Experts of a small language model: 272 SwiGLU neurons an expert.
Below are experts of layer 3 (counted from 0) of a mixture-of-experts language model. Rows are named router (the router's row for the expert) and show model dimensions 0-111. Each number is 200 + 40 x the weight over its row's rms, rounded and kept within 0 to 999.
After each expert's rows: "gets" lists some tokens that make up at least twice as much of what it gets as of all text. This comes from a sample of Wikipedia text that the model never trained on. Tokens count by the router's weight.

# expert 6
router,177,216,216,231,111,120,164,247,158,145,238,137,177,205,269,227,211,140,185,200,173,233,241,134,169,183,169,203,209,203,271,201,235,133,203,158,184,175,143,205,249,183,236,275,190,188,198,167,248,196,227,187,165,199,220,199,210,205,271,188,224,197,186,200,218,206,185,280,237,192,172,260,117,183,244,189,218,211,262,192,248,155,286,153,240,226,184,178,195,278,206,249,269,152,176,268,194,192,209,174,206,219,144,203,171,204,229,256,172,237,156,160
gets: " the", " a", " The", " his", "'s", "The"

# expert 11
router,237,194,131,176,164,151,188,241,169,204,190,192,146,223,216,189,167,180,232,221,208,244,173,225,219,224,193,202,203,230,222,184,214,253,236,176,170,61,219,267,250,229,231,207,141,178,245,224,181,241,199,182,235,264,173,226,318,192,225,187,202,202,220,221,237,196,166,168,230,307,201,216,214,151,154,134,201,158,280,176,218,123,254,205,238,196,226,172,170,235,162,248,192,175,152,235,221,218,187,196,177,122,111,211,148,230,256,216,177,204,180,196
gets: " ", "1", "0", "2", "3", "4"

# expert 3
router,217,158,219,232,130,181,222,233,134,197,199,203,142,228,228,294,214,206,226,180,173,192,154,206,178,247,104,210,203,200,255,237,152,148,221,248,230,195,204,192,233,214,171,213,288,196,176,150,208,162,188,195,234,173,289,289,219,198,173,256,234,210,150,207,98,219,157,196,239,215,179,189,175,291,306,166,171,138,217,223,189,203,243,248,208,202,213,291,154,205,199,225,177,157,168,259,165,182,283,267,184,187,202,220,129,183,256,213,207,260,156,166
gets: " he", " it", " to", " also", " He", " It"

# expert 2
router,197,135,170,268,186,209,248,157,177,134,210,165,203,217,223,235,199,167,241,254,104,140,200,134,168,243,137,132,204,256,221,215,224,121,295,192,170,196,164,238,154,158,239,260,254,152,206,154,204,187,195,208,145,227,193,213,248,156,241,239,229,195,176,239,182,107,231,256,223,181,142,153,223,207,239,193,144,161,218,188,216,148,221,231,168,185,162,182,183,234,258,242,224,103,209,165,247,226,134,193,157,233,151,278,180,153,263,218,173,239,183,131
gets: ".", ".\n\n", " by", ":", ")", " that"

# expert 14
router,317,228,137,231,236,167,172,227,107,248,192,219,202,220,193,205,239,186,151,173,106,221,131,214,112,212,212,190,201,261,212,208,273,196,183,222,140,108,197,137,222,142,194,336,207,166,202,219,215,212,202,211,152,159,218,158,286,208,184,246,235,208,202,165,196,173,217,267,226,200,158,240,266,169,264,216,131,175,181,228,208,222,172,199,249,211,214,182,203,175,262,262,128,142,166,203,306,193,245,175,197,137,149,211,186,287,208,152,231,217,121,221
gets: "\n", ".\n\n", " was", " |\n", " is", "\n\n"

# expert 12
router,218,222,107,244,247,134,206,228,153,200,215,204,195,244,235,254,177,200,256,195,182,151,69,157,185,245,202,170,138,224,168,246,221,191,198,167,237,86,194,177,177,197,228,189,251,168,191,214,196,224,167,162,227,177,228,249,281,266,188,211,204,225,198,188,173,199,248,234,179,207,246,214,194,204,232,224,211,201,234,203,231,171,214,253,240,174,202,130,160,215,219,281,201,244,225,223,170,201,186,244,239,274,171,219,208,216,234,243,201,241,215,146
gets: " (", " \"", " C", " D", "C", "S"

# expert 0
router,188,268,134,215,162,212,209,177,193,204,180,153,215,155,249,252,187,216,205,171,206,180,80,187,182,258,197,167,161,262,226,232,222,280,227,218,229,111,173,188,163,167,174,247,217,194,209,144,176,241,170,193,144,168,194,197,221,186,188,200,229,182,250,238,145,223,200,273,229,221,173,260,175,230,204,191,186,192,179,171,252,155,205,183,205,237,226,179,236,215,256,196,217,181,286,245,212,203,330,175,230,147,186,274,167,172,239,153,205,248,175,145
gets: "-", ":", "\n", "==", "=", "\n\n"

# expert 10
router,255,183,193,213,190,234,178,190,216,186,219,71,144,179,202,258,197,214,234,226,205,232,156,119,219,211,197,205,234,255,191,188,166,216,219,218,269,93,209,214,236,153,188,348,133,217,239,243,156,153,176,248,153,256,206,195,270,200,154,189,259,208,194,104,168,186,189,170,236,216,198,253,189,212,222,230,204,182,232,202,187,177,253,215,198,155,164,196,184,201,180,290,189,161,175,216,202,231,193,204,134,195,126,185,157,154,311,227,172,205,185,214
gets: " ", " |", "|", "–", ".", ";"

# expert 15
router,186,170,199,213,127,213,96,273,161,161,210,135,168,159,212,234,125,169,205,154,155,218,222,214,194,187,185,183,148,276,232,193,179,188,209,251,305,179,145,255,225,220,196,333,178,146,247,245,127,298,161,213,195,215,234,189,233,227,195,182,257,232,217,181,200,216,170,228,250,266,254,227,170,186,243,248,137,202,258,177,188,108,234,255,160,167,205,236,182,157,180,235,211,148,215,205,189,211,175,211,243,235,176,223,199,206,186,125,195,210,224,135
gets: ",", " and", " in", " to", " on", " of"

# expert 13
router,234,222,157,146,246,206,120,263,239,191,159,179,144,160,232,213,204,190,225,159,185,204,149,207,194,233,177,159,218,271,212,194,189,192,206,223,305,192,149,195,213,156,175,311,125,200,238,206,151,204,237,197,193,187,181,135,270,200,241,233,243,168,234,210,205,178,213,299,235,193,205,218,159,159,165,246,171,176,200,204,204,156,177,242,199,159,188,188,173,231,162,262,231,198,235,226,273,149,232,205,220,148,209,245,189,170,192,117,235,199,179,153
gets: " of", " in", " |\n", " for", " with", " from"

# expert 8
router,186,163,208,186,154,203,223,230,207,272,218,131,229,201,167,240,138,163,227,261,186,179,137,191,245,257,216,235,185,199,216,220,192,194,280,244,275,118,244,245,222,123,192,262,157,120,172,155,159,206,243,162,158,223,215,278,225,216,191,230,238,205,194,155,214,213,166,246,193,192,180,140,252,182,220,241,225,222,266,155,197,167,213,241,253,105,159,205,222,240,209,269,205,188,208,196,246,219,212,217,187,222,23,204,186,252,226,238,244,197,127,196
gets: " |", ",", "|", ";", "-", ")"